{"n_layer": 13, "d_model": 160, "n_experts": 128, "experts_per_token": 2, "d_expert": 64, "d_shared_expert": 64, "activation": "geglu", "moe_layers": [1, 2, 3, 4, 5, 6, 7, 8, 9, 10, 11, 12], "n_empty_slots": 16, "router_score": "softmax", "normalize_top_k": true, "routed_scale": 1.0, "balance_loss": 0.0123, "balance_bias": false, "init_std_router": 0.018, "lr_router": 0.000624, "vocab_size": 2048, "norm": "rmsnorm", "norm_eps": 1e-05, "tie_embeddings": true, "optimizer": "soap_variant", "lr": 0.00694, "beta1": 0.95, "beta2": 0.95, "batch_tokens": 65536, "seq_len": 256, "train_tokens": 336500000, "steps": 5135, "dataset": "wikipedia_en"}
Below are experts of layer 2 (counted from 0) of a mixture-of-experts language model. Rows are named router (the router's row for the expert), down (a neuron's output weights, with its number) and show model dimensions 0-79. Each number is 50 + 12 x the weight over its row's rms, rounded and kept within 0 to 99.
Before each expert's rows: "comes before" lists some tokens at least twice as common just after its tokens as in all text. This comes from a sample of Wikipedia text that the model never trained on. Tokens count by the router's weight.

# expert 114
comes before: " ", " 1", " 19", " \"", " 2", " 3"
router:67 47 55 53 88 49 40 43 51 59 28 55 46 68 64 46 45 52 42 58 50 50 45 39 47 41 40 38 39 60 47 85 40 40 66 49 47 67 34 69 66 46 43 25 57 69 34 59 49 52 51 88 52 47 50 55 58 51 41 56 35 64 27 51 40 55 75 50 62 59 67 41 39 48 50 54 59 57 46 33
down0:43 63 63 66 33 58 57 54 49 60 29 70 61 15 36 55 34 39 40 33 49 47 32 47 40 50 63 61 58 55 42 52 33 51 55 44 40 61 46 47 61 51 83 46 38 43 61 55 48 78 59 51 52 46 41 64 43 51 47 39 41 61 55 60 45 63 57 62 33 39 37 54 56 38 47 60 49 57 49 54
down1:36 50 35 46 36 48 46 41 22 45 50 58 45 50 35 54 72 54 48 74 43 48 49 40 41 80 50 59 43 44 62 31 40 64 34 70 55 40 56 45 37 62 68 78 67 58 35 59 39 53 51 34 65 59 44 68 69 63 32 72 52 58 39 40 43 64 49 54 31 58 35 58 54 35 43 59 41 82 64 43
down2:65 27 29 64 42 40 51 52 46 41 46 69 42 72 48 55 50 29 40 55 51 46 38 47 36 21 48 34 60 36 53 34 61 57 57 65 41 54 57 46 76 50 64 37 38 51 52 44 63 37 60 68 64 57 35 38 41 50 51 67 65 66 48 47 75 67 52 52 39 70 51 39 40 57 44 60 42 54 60 55
down3:25 29 50 38 65 76 59 39 50 30 76 45 50 54 45 56 34 39 63 49 56 62 68 61 65 59 41 60 30 52 51 30 45 52 34 52 32 51 56 56 31 65 33 63 15 48 31 44 48 26 44 51 52 55 60 45 75 46 63 72 44 50 75 41 59 47 40 42 45 49 46 56 31 53 78 50 42 52 48 58
down4:56 43 70 54 26 65 60 44 71 51 59 53 46 41 34 60 41 42 55 35 57 37 60 57 36 44 65 39 42 56 63 38 74 38 70 48 51 33 43 42 46 48 66 58 63 57 66 38 56 49 55 37 67 34 60 53 63 59 56 45 46 26 66 45 39 47 46 63 42 49 61 31 51 29 73 42 60 55 58 47
down5:42 48 37 42 55 76 43 37 59 41 70 73 43 37 45 39 55 60 34 56 39 50 61 31 35 51 40 30 24 31 42 68 58 38 33 50 58 69 59 41 20 30 44 45 38 37 56 52 74 49 44 45 45 50 62 50 64 47 58 41 47 50 36 43 32 52 79 54 45 54 66 45 63 50 54 61 56 19 48 79
down6:61 51 65 59 49 47 30 60 31 58 67 50 62 70 56 47 46 54 39 55 40 60 52 34 48 36 59 36 32 38 54 56 47 50 62 67 44 64 35 50 38 62 53 48 39 50 85 47 63 60 52 46 38 48 55 38 42 75 33 45 62 53 48 66 49 53 47 37 47 38 76 70 40 40 53 35 54 45 37 65
down7:37 26 66 38 37 44 45 58 51 57 50 67 80 57 59 62 34 35 57 74 52 52 37 55 55 42 69 71 54 75 56 58 70 51 46 66 42 42 62 48 73 39 45 39 51 50 63 65 61 53 41 57 52 59 51 38 54 40 41 39 42 52 31 41 53 61 45 79 35 63 48 45 36 69 51 56 40 58 57 43
down8:35 40 38 40 49 72 54 48 42 52 42 56 37 70 59 67 49 57 43 51 55 44 29 41 58 47 50 39 48 73 38 44 46 38 55 55 43 48 18 43 43 51 60 42 47 26 46 51 44 55 51 49 39 44 55 39 24 69 43 41 22 49 51 36 50 57 57 32 48 61 52 49 19 34 53 46 52 47 46 75
down9:43 77 35 47 57 47 63 73 66 43 49 52 40 37 65 41 62 50 51 55 33 62 52 44 46 96 58 48 56 42 66 60 46 33 60 66 38 49 64 59 39 44 58 48 45 71 41 60 49 52 49 35 60 62 50 74 49 42 18 55 49 44 39 52 52 48 52 38 70 57 61 38 50 32 36 69 48 43 36 28
down10:63 56 53 37 36 52 38 54 37 75 54 55 46 52 77 44 46 53 49 66 45 68 45 80 53 71 45 40 22 65 52 49 67 43 74 43 39 55 38 61 52 64 69 52 56 62 43 40 35 44 54 49 38 65 45 57 54 44 60 59 46 37 61 55 49 43 50 40 34 44 57 45 41 74 36 62 58 33 48 47
down11:38 57 66 57 56 59 57 52 34 50 32 34 27 46 45 52 66 61 60 51 56 57 51 64 54 63 30 44 74 69 45 38 69 55 64 45 41 58 69 54 53 68 56 49 42 68 50 40 51 61 55 74 42 43 44 43 32 63 52 41 59 50 45 81 50 62 49 67 56 55 19 56 54 35 38 56 36 42 67 53
down12:52 54 29 45 54 48 52 48 54 47 52 60 60 46 69 62 63 75 36 43 63 49 53 28 60 56 43 43 49 33 66 37 37 34 57 66 55 46 59 67 54 44 51 51 30 67 33 50 48 47 57 45 36 48 42 57 39 37 39 63 54 55 55 62 39 48 62 48 57 32 29 42 45 52 32 47 59 69 40 59
down13:39 64 57 47 63 46 58 50 47 23 25 43 53 42 49 65 64 39 45 71 58 36 35 31 63 62 52 46 60 44 45 72 28 54 50 69 53 39 68 42 48 35 50 55 52 58 45 31 65 44 43 39 43 64 49 46 49 42 80 54 38 51 65 60 69 66 49 73 53 39 87 47 46 50 56 38 41 52 36 51
down14:61 48 29 40 27 21 34 54 63 58 66 40 55 58 69 54 65 46 53 51 63 44 69 70 45 66 53 57 52 51 41 35 35 47 69 25 44 48 63 65 45 42 64 28 55 50 58 40 31 45 50 49 43 60 63 67 44 66 40 64 47 48 36 49 57 51 59 56 41 54 35 55 42 31 50 36 66 46 29 59
down15:51 58 46 28 49 61 46 39 52 58 56 38 51 67 48 45 51 45 34 63 45 29 42 41 63 57 38 44 44 46 40 67 53 64 53 50 68 58 70 46 54 47 89 74 56 38 34 46 87 60 68 38 66 61 63 42 58 51 39 28 38 68 60 43 41 72 31 52 49 52 39 34 40 23 50 42 54 55 67 28
down16:74 69 56 58 58 43 80 50 54 32 60 60 38 55 64 57 39 59 20 45 70 41 62 41 26 30 56 70 57 77 34 71 64 54 55 62 60 23 28 54 54 61 48 61 31 38 51 63 64 41 61 38 45 42 37 56 45 65 67 50 72 41 36 44 61 54 46 40 50 54 57 62 56 28 56 56 68 49 58 51
down17:53 44 52 44 35 60 77 60 60 45 57 34 21 72 76 64 56 58 60 55 49 55 49 47 47 47 46 41 49 54 52 57 51 36 35 26 75 47 54 52 33 59 27 24 44 35 56 70 55 54 53 71 58 38 52 46 36 59 51 44 46 44 54 66 57 66 45 55 35 58 57 43 55 39 36 61 43 29 47 42
down18:39 57 58 32 42 36 51 36 50 54 35 71 65 61 39 35 36 32 39 45 42 52 63 67 49 46 68 33 40 68 42 39 51 60 40 59 48 42 73 43 56 53 58 54 53 45 38 40 49 41 52 35 71 48 73 62 56 37 48 49 53 26 78 43 49 51 70 40 60 60 49 48 37 45 53 41 76 64 48 50
down19:48 30 57 70 39 45 66 41 51 46 49 46 41 59 59 37 73 42 55 26 51 51 57 60 28 57 48 81 50 33 57 69 40 45 60 71 56 46 39 46 66 61 62 42 66 79 35 47 57 45 43 31 38 56 44 33 57 58 44 35 25 59 60 48 64 26 59 36 46 55 43 61 47 53 68 58 49 55 43 39
down20:68 53 86 49 44 70 50 44 65 40 64 37 45 47 41 55 54 39 57 59 60 67 27 46 32 53 31 67 53 27 45 57 43 67 46 54 42 50 72 27 42 25 45 67 41 59 51 50 44 51 51 46 39 45 70 45 37 45 42 40 55 62 67 73 64 43 48 50 46 67 49 43 52 33 46 36 50 45 55 42
down21:61 70 40 52 59 50 51 68 40 41 48 54 59 40 44 54 35 50 65 38 58 40 54 47 44 33 62 57 76 43 43 54 46 32 53 51 53 36 47 42 54 45 37 52 48 52 81 38 64 41 56 49 68 55 36 50 50 35 43 67 47 45 39 43 13 29 60 49 83 54 56 22 35 40 64 61 44 41 51 20
down22:61 44 58 64 33 48 24 51 66 43 59 68 42 58 55 57 60 46 63 34 70 47 44 38 53 43 48 43 56 44 53 36 54 48 59 65 66 42 52 49 53 41 48 67 46 51 51 44 37 58 47 32 51 59 73 68 39 41 33 46 55 51 55 43 26 61 49 37 53 51 53 71 64 25 21 39 61 82 62 55
down23:53 51 49 35 31 75 50 53 53 57 34 33 75 65 24 51 48 64 44 42 59 63 58 50 47 62 40 44 82 40 58 47 42 61 47 53 65 40 56 51 54 56 61 38 46 63 36 35 47 62 37 44 55 43 65 64 72 26 65 36 59 55 50 50 46 47 57 28 51 46 59 47 55 39 42 53 32 49 50 51
down24:28 42 64 58 40 27 21 62 61 69 61 45 59 32 59 82 45 57 59 39 55 42 57 50 55 67 16 68 62 49 52 59 51 47 55 45 39 55 47 48 46 47 37 63 65 61 59 32 70 51 70 50 55 50 35 26 40 64 42 27 54 40 41 40 64 55 41 38 77 54 39 55 50 40 40 68 47 54 62 40
down25:57 36 36 52 55 72 46 28 35 69 36 38 46 58 55 50 43 41 14 53 35 60 41 40 32 61 73 34 50 36 49 33 68 51 73 50 43 38 48 40 52 42 49 46 66 49 30 56 35 56 44 38 76 64 52 36 45 49 40 73 55 52 61 58 69 44 59 46 60 56 57 51 53 37 43 48 52 55 70 55
down26:56 61 45 37 62 49 49 50 38 35 29 71 49 45 46 43 40 35 45 52 28 50 45 35 43 50 56 62 43 48 42 32 47 52 49 71 48 38 33 62 40 60 58 50 36 49 27 27 58 68 55 58 48 45 59 78 40 49 45 76 49 37 66 60 44 49 59 59 67 36 62 76 49 43 77 62 55 59 53 63

# expert 126
comes before: "ly", " to", " in", " by", " of", " with"
router:64 31 53 52 47 52 54 39 59 56 38 66 57 32 62 50 51 29 45 66 74 56 46 25 47 48 51 47 32 47 56 45 36 47 53 38 47 36 64 49 42 43 56 54 49 58 73 67 39 41 57 74 50 50 40 43 68 36 41 31 41 65 69 46 33 33 40 58 25 42 61 52 42 56 48 43 50 64 54 52
down0:67 26 33 44 35 54 50 60 33 46 52 51 38 52 62 33 68 52 60 55 42 55 57 45 38 59 47 37 21 37 44 60 57 47 47 59 64 51 34 69 41 52 75 54 49 52 51 50 43 47 59 47 19 50 48 61 33 78 58 49 53 43 45 51 52 53 39 07 51 50 42 61 53 43 53 38 48 26 67 39
down1:50 80 44 60 60 44 69 55 47 36 47 51 44 42 54 51 38 58 44 58 46 43 40 55 57 56 60 48 43 47 57 67 28 52 60 64 63 45 49 42 46 50 49 50 20 47 60 35 63 50 49 48 39 39 13 35 61 60 31 47 23 52 53 37 70 18 44 56 57 44 47 36 54 39 45 44 28 62 60 48
down2:65 55 38 23 56 40 40 48 54 39 78 47 53 56 36 70 51 50 62 25 49 62 69 53 60 68 53 35 32 46 43 38 63 41 59 44 53 43 67 72 56 50 80 54 70 49 32 75 60 58 54 55 53 63 50 22 51 70 41 45 55 62 48 38 37 47 56 41 28 36 47 45 57 32 44 54 47 31 57 43
down3:33 42 44 57 53 39 58 66 15 54 70 81 35 54 44 70 64 46 38 55 66 44 54 44 45 40 40 70 75 62 25 58 60 46 42 66 39 50 66 57 40 45 60 54 42 37 46 69 49 44 42 77 66 50 50 27 41 46 49 61 52 46 64 39 61 52 59 44 60 31 42 52 57 54 47 49 54 49 46 50
down4:40 56 40 36 43 57 59 48 30 59 51 40 51 61 43 55 42 46 65 74 58 34 57 40 41 60 58 37 47 48 43 64 76 50 65 59 37 54 46 46 50 48 43 34 55 40 46 53 38 43 55 63 60 62 58 40 43 55 47 46 64 52 72 65 53 59 48 35 57 47 48 55 64 57 84 51 45 61 75 64
down5:36 58 44 40 39 28 48 65 67 51 62 50 41 50 49 62 68 55 65 53 65 39 35 42 39 53 58 41 60 56 60 42 51 67 52 37 59 46 53 49 72 36 41 31 61 46 44 37 50 52 60 48 22 59 52 55 50 61 73 40 63 48 49 54 52 40 57 36 44 65 52 50 43 59 73 29 36 48 57 49
down6:47 46 41 33 40 47 64 68 35 60 44 60 50 41 37 51 38 51 34 41 60 36 48 39 67 62 42 38 51 46 40 48 35 52 38 30 65 75 39 63 50 52 63 53 44 56 56 84 55 54 40 62 46 39 76 63 50 74 38 36 45 44 61 59 62 44 59 85 49 47 36 49 55 35 43 66 52 39 51 49
down7:52 41 49 54 45 53 56 38 64 15 58 19 53 42 56 62 53 31 19 51 32 50 53 57 53 44 37 59 52 60 47 46 64 43 61 66 67 39 34 50 52 58 37 43 59 33 54 42 60 42 64 56 19 53 49 43 54 57 64 48 50 32 67 61 63 49 71 47 34 64 43 41 65 53 50 77 41 49 66 50
down8:65 60 49 60 33 34 19 42 38 47 49 44 43 41 57 48 40 45 52 36 39 48 43 59 47 25 52 36 39 69 54 32 50 70 60 47 52 83 54 42 18 22 52 64 53 36 41 50 63 49 43 39 68 52 53 40 45 42 66 46 66 47 44 32 32 42 72 41 37 53 57 51 46 70 64 43 55 57 73 48
down9:42 65 55 38 51 40 53 47 62 47 45 26 44 64 40 68 50 43 45 46 39 56 52 41 38 43 39 52 47 49 45 62 54 31 61 53 55 62 42 42 51 39 36 67 34 35 32 35 67 44 44 64 49 49 53 40 54 14 41 41 60 47 58 63 59 48 36 54 57 37 53 41 52 27 54 37 33 66 35 54
down10:33 35 54 54 55 42 41 58 74 42 45 68 53 61 49 65 56 53 49 82 62 28 60 52 41 60 56 48 31 24 59 35 46 33 71 64 50 36 41 36 67 60 53 38 66 43 59 36 66 65 61 34 56 44 77 38 54 38 45 53 65 53 43 62 58 37 65 53 57 50 60 32 55 58 50 66 25 75 54 59
down11:29 43 44 45 71 47 54 49 44 40 52 61 32 54 68 41 50 43 40 75 37 47 58 57 48 35 61 41 39 52 60 32 71 64 64 54 47 50 37 42 63 53 41 57 28 65 36 51 38 29 30 56 69 45 74 61 68 30 45 70 51 43 55 46 52 61 44 30 64 54 52 52 73 43 52 47 49 41 81 42
down12:40 48 33 59 59 51 48 53 67 45 67 34 61 55 50 57 37 70 27 30 53 53 46 35 48 08 32 49 52 57 51 47 71 45 45 48 54 47 62 57 53 48 52 51 62 44 27 43 44 41 42 40 47 51 67 57 34 58 47 47 46 63 50 61 64 60 55 48 46 43 13 69 32 44 32 43 43 55 66 57
down13:47 31 51 35 63 34 39 45 42 48 53 34 42 58 39 47 55 25 43 46 63 45 55 41 63 69 49 58 51 35 48 44 43 76 60 50 52 31 50 64 82 45 54 53 60 63 51 67 60 56 62 44 55 36 30 46 34 31 51 60 29 17 59 54 55 54 52 45 52 55 49 32 50 59 41 47 59 49 46 27
down14:51 65 56 57 24 59 24 51 23 44 61 49 71 56 62 35 62 59 64 44 41 71 49 57 53 51 57 41 65 55 72 54 31 43 52 53 28 44 41 59 13 53 49 47 38 59 69 74 59 65 33 69 41 50 32 26 56 37 55 42 54 53 53 45 46 37 33 40 60 60 46 51 58 54 47 34 34 37 58 68
down15:88 66 67 53 47 33 53 55 57 39 27 42 65 64 29 76 42 21 54 38 35 50 65 41 64 49 56 26 58 53 42 66 53 63 76 50 46 63 63 80 52 43 44 33 50 65 40 56 71 53 51 40 69 49 66 36 27 50 35 60 80 32 40 74 57 72 45 53 45 55 52 47 41 43 43 69 42 44 70 56
down16:41 63 52 52 57 54 46 28 65 54 53 69 41 51 42 34 45 30 63 50 47 29 53 58 68 52 31 48 54 53 39 54 65 72 41 52 48 58 83 43 26 76 61 40 35 63 46 44 45 50 60 64 47 29 50 43 63 43 53 41 32 18 54 41 60 49 51 57 53 48 64 34 46 33 70 37 73 68 56 31
down17:45 68 63 67 53 43 52 45 68 50 39 58 46 51 49 72 47 36 47 42 58 69 52 34 41 40 45 32 76 59 51 74 45 57 50 70 41 45 43 51 49 47 60 52 50 56 46 50 40 51 51 58 52 70 41 55 20 45 48 67 25 52 74 34 48 56 63 71 59 53 67 61 39 46 46 44 54 61 36 57
down18:53 48 28 59 31 33 62 41 51 82 45 47 59 49 44 48 60 45 49 68 45 62 59 44 59 30 48 45 62 74 43 48 60 62 14 60 35 70 50 56 52 48 71 57 32 50 23 59 33 60 49 63 38 47 55 35 42 59 55 39 33 51 43 26 28 50 32 68 43 51 38 58 46 66 40 60 43 47 38 42
down19:41 46 52 23 30 33 39 31 66 49 23 32 43 38 48 36 56 56 53 43 71 50 50 44 33 36 47 36 62 40 49 51 52 48 42 42 67 45 48 46 40 37 53 44 61 47 41 38 74 50 48 39 35 31 55 35 52 48 69 57 30 63 41 62 45 67 62 43 44 32 35 49 70 46 55 60 54 38 47 45
down20:48 62 61 51 47 42 49 53 57 51 44 39 40 46 47 49 49 62 12 47 50 33 24 76 57 42 62 66 58 66 39 62 47 41 63 57 44 49 65 38 29 56 51 68 58 50 68 72 53 38 42 38 61 48 52 44 64 33 56 48 43 40 27 76 64 38 52 49 50 34 50 31 40 50 53 47 21 58 37 51
down21:41 46 30 53 51 30 36 30 50 38 51 18 44 57 45 44 68 51 78 64 54 39 63 42 37 30 44 63 49 72 52 48 47 53 43 59 71 59 52 65 47 77 51 49 50 57 44 46 59 40 43 34 45 51 49 58 55 57 60 66 35 64 30 34 50 43 76 71 64 65 58 31 50 39 55 51 64 58 52 33
down22:32 42 58 64 59 41 60 40 48 48 46 56 29 60 20 49 42 74 57 34 44 31 60 45 48 59 34 43 72 42 41 57 39 58 69 47 36 53 56 35 59 56 63 45 53 49 40 63 58 47 54 72 64 43 66 51 37 69 47 42 61 47 49 37 51 52 47 62 80 55 58 66 29 48 61 39 32 58 51 44
down23:42 38 52 57 56 42 58 51 24 65 56 56 39 68 61 37 45 51 34 46 21 43 60 55 44 48 48 26 56 44 54 60 34 43 22 47 69 59 50 54 59 43 53 77 53 63 52 46 40 57 38 41 49 26 37 46 41 62 60 34 47 82 48 40 54 50 34 62 82 48 58 60 37 35 64 49 41 63 36 64
down24:55 41 46 66 54 51 54 47 68 31 37 42 41 42 52 54 47 44 50 36 36 52 30 40 33 82 31 56 59 57 62 41 49 47 46 73 45 49 60 47 30 54 45 36 40 68 54 47 55 51 53 39 44 37 31 61 44 56 67 47 48 36 75 54 69 60 47 44 47 35 51 58 60 44 42 59 25 52 59 50
down25:68 59 49 55 28 49 43 51 48 43 48 53 63 55 28 37 38 61 40 33 57 38 51 43 52 64 34 63 60 43 33 60 48 33 48 59 42 46 39 53 30 53 59 38 50 33 73 49 70 66 63 45 63 59 49 47 50 55 56 42 68 54 39 63 53 39 31 64 52 46 53 56 53 34 53 45 34 49 54 60
down26:37 43 42 40 48 50 43 68 44 45 30 42 51 50 52 32 29 35 45 61 55 57 40 21 67 64 54 65 42 44 59 56 40 63 54 49 40 51 45 40 44 55 46 69 40 58 37 38 37 22 54 80 32 51 35 35 76 68 74 45 42 49 57 58 28 48 34 48 60 46 64 65 53 38 49 61 32 46 56 59

# expert 115
comes before: " ", " been", " a", "gin", "d", "st"
router:64 47 52 46 54 68 51 49 50 69 49 47 65 29 43 55 49 47 58 34 61 47 42 39 49 68 55 38 27 48 53 59 40 37 42 36 60 51 45 50 47 61 53 33 50 54 37 79 27 60 53 55 32 66 68 37 63 50 48 49 33 64 72 64 64 54 88 67 60 42 50 47 47 44 42 58 67 44 71 50
down0:54 28 42 64 60 70 55 19 49 42 46 30 45 35 61 36 58 48 42 46 74 41 64 52 37 56 22 54 44 42 36 36 45 50 62 45 70 61 46 32 59 55 40 75 54 45 38 56 52 39 64 46 47 49 60 58 50 55 54 36 41 54 48 64 62 57 28 45 46 54 58 48 69 38 44 39 51 72 52 30
down1:31 29 34 66 40 43 28 62 47 56 39 28 48 37 47 41 53 55 30 66 42 68 41 34 65 49 59 40 34 58 48 52 54 52 58 59 32 37 41 46 38 39 28 59 55 54 47 45 51 27 39 40 59 35 70 62 63 53 41 53 75 81 55 41 42 51 38 42 67 43 31 71 56 40 49 45 61 63 47 78
down2:46 37 41 59 43 61 61 55 63 73 59 60 59 40 60 42 48 59 46 32 35 59 65 63 49 49 55 34 60 41 34 28 43 64 43 66 73 54 57 29 42 44 67 56 38 49 61 54 58 61 45 44 38 65 74 48 28 38 35 39 51 69 53 63 52 58 39 41 49 53 48 63 58 33 46 59 57 79 77 55
down3:47 47 61 75 37 62 57 55 61 59 44 46 53 40 35 46 45 62 47 65 55 48 53 51 74 48 40 58 43 56 46 60 29 29 52 52 55 49 63 51 56 73 54 48 35 61 49 67 51 51 47 33 61 23 32 39 36 46 60 59 37 62 58 60 77 70 65 60 43 39 73 78 58 52 79 39 45 49 56 41
down4:60 61 42 59 55 26 59 57 33 55 21 40 56 50 46 49 45 73 67 58 53 49 59 39 43 33 64 35 45 39 50 43 31 34 47 61 44 53 56 47 52 62 32 48 51 65 60 52 60 36 42 46 43 55 48 60 35 32 44 55 34 54 46 80 35 41 57 49 40 51 23 43 54 30 70 56 42 60 42 57
down5:54 64 58 36 50 28 54 73 28 41 50 56 50 19 45 23 49 42 28 55 29 51 44 37 52 53 57 67 27 41 50 73 55 49 40 52 66 35 34 48 46 42 38 48 59 52 54 70 55 44 54 59 69 45 92 52 78 70 68 35 42 59 41 42 43 66 52 56 50 55 67 63 44 48 48 55 51 38 62 48
down6:70 69 59 49 44 54 55 27 37 43 57 47 44 48 41 40 26 50 47 72 51 51 60 41 65 55 69 46 48 39 55 36 60 58 81 34 54 54 79 58 52 39 58 42 46 52 51 52 27 54 55 47 56 49 36 48 32 61 33 53 57 62 52 58 60 71 47 54 37 35 64 54 77 37 50 42 56 72 45 48
down7:52 34 43 51 59 51 40 65 45 41 51 53 50 42 64 63 57 66 45 41 51 63 32 52 68 43 38 45 48 43 53 34 72 55 62 74 40 37 57 47 43 63 42 48 57 68 71 50 42 73 57 47 58 55 63 55 22 27 24 49 57 47 35 43 82 42 82 54 46 23 69 70 57 52 32 50 56 31 44 56
down8:61 34 51 32 63 61 76 37 50 47 54 53 57 53 41 65 65 35 47 30 37 55 46 59 59 36 45 31 54 50 54 26 52 52 69 42 66 63 54 62 62 48 38 38 56 50 48 57 50 48 57 44 57 59 34 43 44 33 53 58 55 54 86 62 48 43 34 45 44 50 58 60 66 45 40 60 52 72 65 45
down9:34 50 50 58 52 40 51 54 61 50 41 21 53 53 64 56 32 43 40 58 45 58 46 55 21 45 50 35 59 45 67 50 56 63 51 42 61 54 37 56 45 20 76 46 52 88 43 25 43 45 45 31 50 61 74 66 53 37 53 43 49 51 33 53 63 42 45 53 70 68 46 58 41 41 69 55 56 43 77 46
down10:38 45 57 75 62 41 37 51 52 68 51 47 56 56 39 62 59 55 40 33 58 61 51 52 70 36 56 51 47 46 52 56 46 57 63 62 63 44 54 29 27 32 60 49 70 42 70 43 65 41 74 36 50 56 44 56 56 42 39 29 60 53 36 40 46 64 60 62 52 64 45 32 41 41 63 55 68 55 59 39
down11:39 64 55 49 65 36 61 57 40 57 62 46 40 42 33 15 77 53 60 40 62 55 49 69 35 49 48 61 36 57 44 60 61 50 54 68 72 28 56 67 41 43 48 42 54 36 45 52 59 48 24 72 68 38 57 96 55 49 53 47 55 52 33 45 49 60 34 50 54 60 60 36 61 59 57 65 63 60 60 46
down12:55 39 46 67 39 63 28 42 51 47 47 34 35 27 39 71 55 59 32 44 70 48 37 61 50 40 67 45 58 59 53 46 50 54 56 44 53 77 54 45 66 65 41 42 62 49 63 80 55 42 39 57 45 49 49 47 33 48 66 52 57 65 56 59 33 53 37 61 47 40 54 56 42 56 48 22 59 43 45 55
down13:38 28 46 58 59 42 39 63 34 36 36 81 44 54 54 79 33 60 40 45 34 52 63 52 46 42 49 54 42 60 57 43 49 67 64 61 70 30 57 47 24 54 73 55 45 38 42 51 69 54 43 14 56 49 45 33 60 50 57 42 55 64 46 46 58 60 40 51 44 76 43 42 54 50 33 60 31 51 47 38
down14:43 54 63 30 53 48 76 34 64 38 30 34 28 41 44 56 51 78 51 31 36 44 48 54 64 43 58 54 60 50 32 52 28 63 44 42 58 50 28 47 45 43 31 53 51 53 62 41 27 53 29 59 42 49 25 60 57 49 40 52 46 42 50 51 66 48 32 47 61 56 70 29 56 47 39 48 59 60 51 69
down15:47 40 57 45 19 51 57 49 23 47 43 54 73 45 51 44 76 56 53 74 71 46 55 26 67 63 55 43 75 37 63 40 73 60 62 53 70 56 46 54 63 54 46 39 45 42 30 53 47 52 67 57 55 59 30 42 64 38 49 57 62 60 45 46 41 67 66 58 39 48 68 63 48 39 59 55 44 66 48 44
down16:38 26 49 43 66 55 62 51 48 29 33 38 49 74 38 56 42 37 52 61 53 52 45 55 62 61 61 61 58 25 72 58 43 50 48 45 50 45 47 38 27 55 57 54 71 48 40 65 62 35 53 50 48 53 56 41 27 60 41 49 44 40 85 20 22 46 45 47 58 39 48 31 65 64 57 47 46 50 45 63
down17:77 62 55 41 55 56 51 53 72 43 36 40 53 38 52 53 63 45 54 72 59 49 33 60 29 55 49 41 54 46 62 39 50 33 56 58 35 52 40 61 48 54 58 49 44 52 53 53 41 52 66 27 48 43 68 52 62 47 45 30 57 32 45 47 60 54 55 34 44 44 67 43 36 49 52 72 43 49 47 59
down18:56 51 68 56 58 56 46 45 39 49 25 29 56 56 49 41 64 60 56 28 41 61 41 52 49 30 37 60 82 52 54 64 52 55 56 52 63 65 58 53 17 50 34 50 64 72 53 74 49 60 68 62 63 52 52 57 62 58 40 54 46 45 70 53 60 50 43 45 65 37 41 45 35 66 33 44 64 61 60 58
down19:74 23 32 42 53 45 24 51 45 52 58 68 28 40 48 62 54 50 54 43 35 51 51 63 62 49 57 65 54 64 52 62 48 58 46 37 62 46 40 62 40 57 37 14 55 44 33 32 56 33 50 45 36 52 52 46 63 62 30 48 43 49 51 60 63 56 49 45 65 34 27 33 49 22 32 71 39 39 59 31
down20:46 49 43 51 66 65 72 53 45 45 37 51 43 66 34 64 41 52 41 61 51 33 48 44 49 26 55 47 71 40 73 78 45 71 45 57 38 46 29 55 58 58 45 56 49 61 45 46 35 40 28 55 20 31 43 41 32 37 42 40 62 39 47 50 40 47 52 59 31 40 44 65 59 36 50 47 64 58 48 54
down21:46 38 46 44 51 54 42 30 49 61 61 50 54 52 57 65 75 46 55 59 83 43 55 45 29 64 31 28 64 64 40 68 50 51 49 44 65 40 52 47 46 52 57 36 66 64 52 63 52 40 44 59 44 39 55 67 38 40 45 37 15 39 42 41 72 59 67 52 46 52 47 52 43 42 33 51 38 42 41 49
down22:69 68 55 62 42 44 66 61 56 54 67 35 57 52 62 47 51 60 43 54 55 46 32 34 40 48 62 51 52 46 77 31 54 61 51 40 37 77 43 60 35 64 51 43 50 37 49 36 67 42 43 49 61 46 65 29 43 59 51 42 50 64 30 29 51 51 33 37 44 60 53 53 63 29 56 49 27 77 25 47
down23:42 60 60 41 36 40 63 58 52 53 58 36 33 45 43 42 65 46 71 68 57 27 41 47 68 40 31 39 72 37 30 52 42 42 52 63 32 59 48 49 49 66 58 62 47 54 60 67 55 58 42 62 47 60 45 52 40 63 44 61 46 53 29 34 71 86 47 69 53 50 59 66 44 33 56 62 34 61 53 46
down24:82 76 43 80 36 49 60 51 61 54 41 42 49 31 47 49 51 30 49 63 51 30 63 75 63 65 63 57 42 45 34 58 54 58 34 48 50 50 43 50 67 47 37 39 46 52 58 61 59 61 43 42 52 66 50 66 52 51 53 39 54 25 57 47 53 50 47 43 30 39 37 50 53 48 48 38 38 53 57 48
down25:41 41 55 26 38 52 62 49 77 56 73 41 44 41 44 47 55 52 39 73 56 51 29 22 57 32 42 55 47 55 48 42 45 34 52 53 56 33 52 41 36 43 49 64 46 50 73 64 69 47 26 31 50 57 45 58 50 69 59 49 74 70 63 51 27 30 54 64 63 41 43 58 64 44 55 58 74 44 36 38
down26:60 42 57 38 47 60 46 54 51 41 52 53 66 44 44 39 58 42 44 40 34 51 44 80 64 47 53 87 43 57 53 49 52 75 67 36 64 33 66 74 44 46 63 48 44 69 46 24 46 44 38 57 63 63 56 53 59 33 31 49 69 40 53 48 41 45 74 40 41 53 47 64 43 53 47 41 68 48 21 67